{"num_hidden_layers": 13, "hidden_size": 256, "n_experts": 64, "experts_per_token": 4, "d_expert": 64, "d_shared_expert": 0, "hidden_act": "geglu", "moe_layers": [1, 2, 3, 4, 5, 6, 7, 8, 9, 10, 11, 12], "router_score": "softmax", "normalize_top_k": true, "routed_scale": 2.0, "balance_loss": 0.0129, "balance_bias": false, "init_std_router": 0.0384, "lr_router": 0.000596, "vocab_size": 4582, "norm": "rmsnorm", "norm_eps": 1e-05, "tie_word_embeddings": true, "optimizer": "soap_variant", "learning_rate": 0.00285, "beta1": 0.95, "beta2": 0.99, "max_grad_norm": 2.0, "batch_tokens": 65536, "max_seq_len": 512, "train_tokens": 377200000, "max_steps": 5756, "dataset": "wikipedia_en"}
Below are experts of layer 4 (counted from 0) of a mixture-of-experts language model. Rows are named router (the router's row for the expert), down (a neuron's output weights, with its number) and show model dimensions 0-255. Each number is 500 + 50 x the weight over its row's rms, rounded and kept within 0 to 999. Numbers have three digits each.
After each expert's rows: a language model's description of what the expert responds to. This comes from a sample of Wikipedia text that the model never trained on.

# expert 47
router:469495513486482509584441511469443578594380570471543509443496496440555498509419514429538474460494443554451498486425426511413487492449469521437528493549580433546536541491535481520387548499543477414528439562468549466478411605461454398493560520568463492490467456585579524488442489492512401467454447513520596509568549470542464459424453481556566494456460549521571534492584413612534475577497540447419540534500566463468427522520518466451417485472527439519430526532544574497415472421550511535580473451444463417431470509578459483543462486409546493470489419521556461447529595448462442413489440416544407520459443564456507528551553543414540423510468470486509450564447469486539483525434518524544556397579514444504462476469555524500546478431478502520477568436495525544520496560535460
down1:504526447494546473452545408483452558465543470429506540442527532463558598566431439460492605556546568481534427449521500364601474519443470440609452424550582524483497472457468532452455414514516589524452535514465610507467600450477519448460440528524458607585539533443443521536448514501524525425478501495489467574512519585492497476548564539499536503457458565535470527561449436531442489485525466499528436382478392496470413558551503479502502450423506524467554522495513462581448588499450433522503511512479594486553464458526445542475513551533438494513494495568521523417684473436532544466461508423547483420500536465517548522382459485436470514494481506552503475461581466533557606499574453481443487396439489549457468552502458449506547470490491512566526566521558536444515517521425564
down2:496487558466502423494440448475491531567496560518466459525534466509531476495499480598589486480544476414460657493596509461519463465614495518464505536567435505442522477505576487500496395444454485489489456471502558508469508510588459617478588412506582480480498577465448576541526559607558498402547481487467429536478455561502423411480485534572558509454539452533536558500544448425457428527450483532465521589529565525541448491494546489488402596501415544515502524465448471524516546540497523515457559514563461491552446499595484468469411542540491518560564398555524454523562451505516457559564494461529563534480407551449532456517438472518561536509393495586422468613452540534543509601606458500525473499575529498450499477497420457499583544553449518506506559451531396490558432547561473
down3:485494486534494586537503456479493507545464456510450456472492490491557499498488497501506535458439547476535610511520514533589508477489626431571523642420536535531544515525587491409522478466508390523506534528523546529592562487534558514494520512499434491504497498540482465477534546521454522411572543452546587547412476531579510545498449477471405522516524561528465578500500547383444488571469547501462435452433540479469465476390462494507491617553503473492465520590479501515503532451499548489462562445462425546454581429489553557569457507538572602411555531488537583474538476598422548489619504583542441552527570489513552478562556474509455515546580483446476560459545576515571489479426537477502384540566493565442501554494420544532471501402560459619493509525394508509543402453553477
Description: Romance and Portuguese name endings

# expert 30
router:453486574552482469405508539527550510537588435482517437467516510478403442515519628511609549441566489504536448484573527535474491446468506445450439512474528419440478512458444564494462453563483555540424506462517519467515398440444463529493420432452544420419474529510482473526496439436500553505465491513525480468460579548594487512460575509422503481493531565544488516564522450513490470468411527534537451470448447521469490489428572489452546425563581427535454554500513432528534447437504489466569518447575583483440476564548439557557550483446483484438477465501611475408543414471483596501528584473491578536535474537448486521575553573450564466562559557509480582607538444449508443548431511500426549538498421581494464529455478443438490488426567464524553428520443549422380436529436431
down0:589481617534582492525493479431481499626540552534482454499492471522397532583486444542552486506545445504509525477517447506530588462528515516543452475523440416514479395474513477489518507634412493452514506451462537467455449558590416536450522547486559493525535538446511555534488435402499521565532527628501606413473520515455546393510384554518609437513530531530531437466487481495602448518445484492519503499524612598469424561499590504485515565605563460558561522543465475489455432545495520568451605498529505477482484502494504466491435614463480533507616451538448504436498604439528457556475467497551442480518511510495476475522386453477492474472495526535428471549460523454550535420517536513551468506489483450413529435512458540460529466453615406512516429478544501441541553530478523
down1:502468503531511589410503468579487505568445548489533566409500449555547530492517478511524458408497559490448481448572454572589530495444464463533486505426553555465504488551536529544443576580535505594495501496592587529404440437531556482467474460431571486484578380505488518476581464468450542449492388413526500581435504393555580525510492558542465435512432571407374543494485501435468466489409500472481416463510463418530491534487443489445476511539462461480403433499450566424467500551455578544513549442483504501509412561460500475468527487416511531484453555446527428484529454504539441462508548460535482577442414512440597435515466554428472503439452478588546531432415461546542535524473479423444608484447542468522512479548456410544515481478576539498592469517479494528449439505499539
down2:481504470452478580379541495483604540516459527480490474525445554474510505429561502499516442523555528513593550540487469496430564462459457493511481438484459463516542525488494528554438458517558440437583603575507513515535443486563584456561445523483554557476471546458554529514485506540459466454501597464422402515494505549536473398463546443497434530526495521511507457434512406377399535435550514463506474390488516486637663535502568442508498437549466553446500446527489444494524437607520570576500473477418578572496482549479475460496478481520539645430578433425564463507477428390446582495459498519483512546491490475514455568523580561512519467481561531482515484488515416527470434473478514476442524481564442520474497391501492464543538561535521555479479494447533455578497386433502429
Description: Prepositions and quantifiers

# expert 3
router:462497498502470387476565569517596446500458542504505565433500424508484453429408478460542562519519471446457373415515592518498467395449527411516460525410506562476400508423515420569520558624465504444500527451422529481483510482480461500447507551458538507456454529485472457491544477599512582517481498519467515444485531402502475500583506521499549543536503557451602569528472577464481448505459618495446470552519504504519547418587513523530532474530604534543536449455585432499533453572417577443538483450483584518426452597491466513541564602437575518575456470542532562529459423499466536580567465488589494520469571499515515479532472541493497513510550501547532493552484499579461496554498465483413485416463442477522348481477475547555398542489477526421432511474471513419506504542455508
down1:538548592432484517549556454487446402570447539495417554478446480446432507496544460529578518590530531555518484422499482513413510449481507458511487508543432476387462461608533447488477432524421460467513358584523465457487374482591518519588544512550538535463503471430380509555485504566553535501514575549615407509522502519552534461529566459558600537541463399551483521443504522464411483479529439461512497404462483488597572461548426481429465517452484488468489546520516396415482496583605563488484428527395478545566529498464529494511488510498480576495414419504408454493475545544528515561528448480561470401519400527447489486498458410510587490560392493428498452509461506527539525444457521481462431531514483412477509489489552506502523507517539504494411492546519469455489521494508529
down2:459489532463451415613484428464388437468595552428569557555545553471449463493582475450603474583531471466514479456520527549527487490449486442485492513456530504520547520498471487435617516397501534403619407526494514478501528517518461493486557487499508542543491494499499489536449526505499528488440535469499412497522451463475501511452478480445456565473530516466529553529532472470540526512427550458563566468441515585393435530507436563487437447452584501493452490495575547515474451424500468498522496516527487515559473459517480478514496434517574539517474447537350465568577525530573546548510563587508513613610453543516457446501543447499463475611515529572567498509411475437541312457500429487507436486511486491451460533480579557535513403555519513443372484543559483561561434406533496
down3:425504500435434539491500433549551546570505448450539489538480538442515605521481444571477452521508455513506454456561546478486576562569443450489541523466535440535427538565495417481436512470519448501510524545419589493467470519376552531535466597530441433459415461571482508529475542393602551537522587462536473493570439539493479414476541494506531437524504482501527534487493432619396499559466467401516571459448508520479451521457506548448413480476446537528477500516515424502445434484489526497558539503510391458533429585513411554596547595449624477492413460528490402456528528457441484522457468592481462436549380517479500555562551484481497413535547560509478567491503559551490493547530490564405439509598501436406512510464470535410504401496545515528534528528566543500509561534477487
Description: Plural and nominal suffixes

# expert 24
router:536426525455490397429481491560512618532531506489427576609460515446455513601522506610559466511459450417516443524571503501565450548579484465553569499520534493580595487529446479541408406593441610521546423489540571483534530485511487583507518518572522478510455480502483488406574488540417488448452462474522414515433522526473446405547537458598445479468473502472469589411413484592506493528488501505568614443456514435526429489486465559576485434552538533522532483544538457486542439518475484471440534552579465529423449522590487539486593535445450479470484513528501434565448479596465471416521500503543414473469505514418436436414546524511481499484533508526528495506424499456466597462511405529556503495484520512459487552429489491473592570510435401496467531484469517572496449472462572
down0:410435486473473464488520541543416384557475514464508521504507501484522414427587517516523455548599464509575467493510478416534517576439528471471493474494590599478568523535611533444549598528466463459500465456461492431515551454511465587493587525346436469511524468456495500499571529487466524598511393516550402514621491498525491497481574480594488559457552391492472495500419426489481561445507439469436528436476506483528519524513486518491518440544436508491533532561470523490474486474535422487530445577566503578512554488492540500543446514600530546598445527453474551532446484533433483556529540452557494526435550531509483385545630458491441562497481483476475424508521487547511495494541521495589486522488503544541443432512555589569525434544504571549480516525336506537401496392477543
down1:470442580481407536480470511567459498471495510432518498489468458481537603493567499494419473530410494502480447498498468477526570482484451500532494542475555557505456519425490546464502497531553482516474459537460520497528647565510554556468563444539529455482451456430438473545549520434475520418447569545409554540448386554443446576563526448523446435493522461435607543491499446573477478421514506523628528414496548494441418531508525549538480426470468446611461597555494496466429427533590527575502486548504544529553484441507496452436487529431408519575504533450554402466539450511506618428438480533529360539431439461444565561464533435515524506453577439500445540499452462494533508367519473471442445540477517533440497532533514503512500602543471440530450456533540428583545580515509507
down2:389539469500553542513486553579618525595498520531583514369530497494495387570506490595534477442533542429569530467477550536576534476465509519494548452482419472511469450426438545486470524496573539530491506474519538462455523506500440436390476573475571420514480526422495449415431520474567516521562483521480589514442566496513510607529507519513477479479455507454538519480441428452585442485494468452475469416519492510429514475398541496534478504563579481423554514453461605491501512510477559577562569511477509450455434435491493515435547538470574531444496574582407501452504543543517495519436501582420440451483519443451560512487568538431514432532444622552395581495571544441481573560460566589488520493434542583406523528506532563469522502533537470435422521437507509533502564471496582
Description: Music and word pieces

# expert 57
router:458499486536480429542526478508491456511426582441453578505619467454596460454499492445537454556438531540486551551512445574525442500585493444408533437484535485543557590602498583515505512590449434591605538551503518441539464560587527569419538446496510473431425528551483565451566491577462558535537560523517474464506556458513420483479434422551552494412561512482499412494418564415463451517549504544531452518535429418468472444591448448499569426458452463417604472488435541476503448540567402479465535509513472496525488530481546523574517519419494525412451519486563389434534464415481560458438486437449467449524521497508451536472554518551429436510467566497532454500478520542543541494450588512601419531500555511552555496516546481551524526588525461585491528451452512556505521518422505
down0:451447541464448469523489465561474512456476548467411453618476512536491461529530513521598501536580425434510476442505560490539510604496508482472525534490552572448444573579498434513526451484506552455438488583498456547452498575604518525570519545508555527521535474620557563519554558543520500529536494497570440506486480498400551495349473469482477482513435401502475562509506440439477503503576492549502507529559471541565526519501536519467469505432507513350463581506489531532527474452499473526498541525549527493490533559415493456549513465499659531510464456594516498500447542515442469606474461539579499614531502597452511464404518519560409495511524400645551447474452517501533514423494587415511570594492513502523512516533436528455443517359558504447489454482517516427538428567502499
down1:573529523457518496522510624512376454496522480623526454463460444519513556536503542493526363537445564423472527500507508486595455607510498578493517558508565482520484575505461475499523476475538484558474477424459545571568553452567521458514480461487504476537512406526472604469455540535615514445565513513554485512535596447652534563450491442500496484533416569581470522539518484479501473508531458527414467568553505497507500485566538502564388555430431535519546414485519544493568555543484392519568569513459463522487411538603479549446501472432489535610455541502476447542536624472499506490544546492524486534511511381440507557523483497490419572491494469489490390517493501562479558541524461560526512493459444454495485502463501582508512561425564530527480485517546350473410565478438515
down2:502530493506444439555547394513544518469555472450531491540489462448484540492458576522456419450414474474489551480553501516463551531427497608498487596565549527516519514481467553580488551441497518506505533548539511523516535567490556644478407536569500524540504541507396459444385536559458459478487436496412600477422421490401526490564532529598493432544460479505387569460616590489546560534485499511450581545572475494546534499525481507554605525486493522491438443496558568517531420532503548531515507539517483590468568553494464478482563512518523627505496586479470562499476499460518600462466505488363497519480436480566473550453441495559533524437465550462516575504557437490547506441516485506553512481445463525544533554505550494573444557593481517516560389435544408522487398443543578
Description: Non-Latin scripts and diacritics

# expert 0
router:508549519436510448399557528499526417587497514459562526412486516635452413437514578477457587464533485473445403438537593518613536467483484471542418496456430480410503451556499456485568482462426512541512475435460501475473445469432502548472519469470484519506379428440544490552483550554512578435494542461464457407504502452566483515454517461499571449499407553464487492518527593505464457423502545563489407450541445556565450466488533461436557492509531555485492569548478529448426446518460480423465472547494564522496436522538503457479470513595545504575428590478481622456509410526461571485499511563551526530456558458457445456459519595471491474528465520594430427558524591477463494519494524499449486405516476438478381487485463523434430528430467555407473569456505467509457484395448506
down9:519501454533579517532453592488545525470506527481454437574484487547427463480537485456482572492459419520542501553430490471539522496554467545549458568453523558475421403474483473471427487492498473473573595626502493563494564437547572402565532480501541517523399564501511516611532480488556537559473519508548530382498428543540547478487610497447483445521517605526481457439510542540515494481475537505501503546629401477504472531473461368581467520505506479559408486502503507579449477551516488534536473443486574567452441517493547455493521499519416591538475450543596525459488456478412506524476403487542483404506570459629390587539555560506492464575479482435479460491452468459506486453595458503513518552538479562494495503496585426525498550501571504521542495433482557458626466425397554
down10:452577485588462532571514420517406450484486509409431491385390473516491444498431475448457497450553616516470432565526518468546486458525477536565538486487481529413466385486590430562511406486549586446484581368586510496461493517568485514559421561520552499433442458467486485534461554534520512529534549536465493514497456472394500455546538513513470501495540486538520579570495485564420540506557487436489445401507456567523463458530525454502417498571560554483505457464519490433445464514388515476455421514477495518532452539504586600498489447433512449538428388471527489508483532561629483571528590448490420478527475477451489533543596411444521516511423417510470526484453549471468528423566472503531450424525480451470523414554480452462551437536477480598548554511483413509481472469498489
down11:569488461473531588587459449500561489495499501503518448496567546518559504420415515495550515435515563565497499480457576508478396526497440564490567609403469454440451473486521416522515489523564565513460503516455462538439517551487363515498530571570545542466542421449491474545510535421460495609483548530469533555602479500478490541470548516505512545410487590477380579505504477543520408623434474462577501599505505537480396473448515566618533498452493579527420515543438552563507583530562430550480533531499404509510485528440516495554472525573498402482508472500507471455525518544585464446471431495466569561478575478428501468450490472443501460534548519498424507564495510445647570550482418521503595528447537432524461576443504565471526538562446554512545470535506497466523537426472524
Description: Past participles and verb endings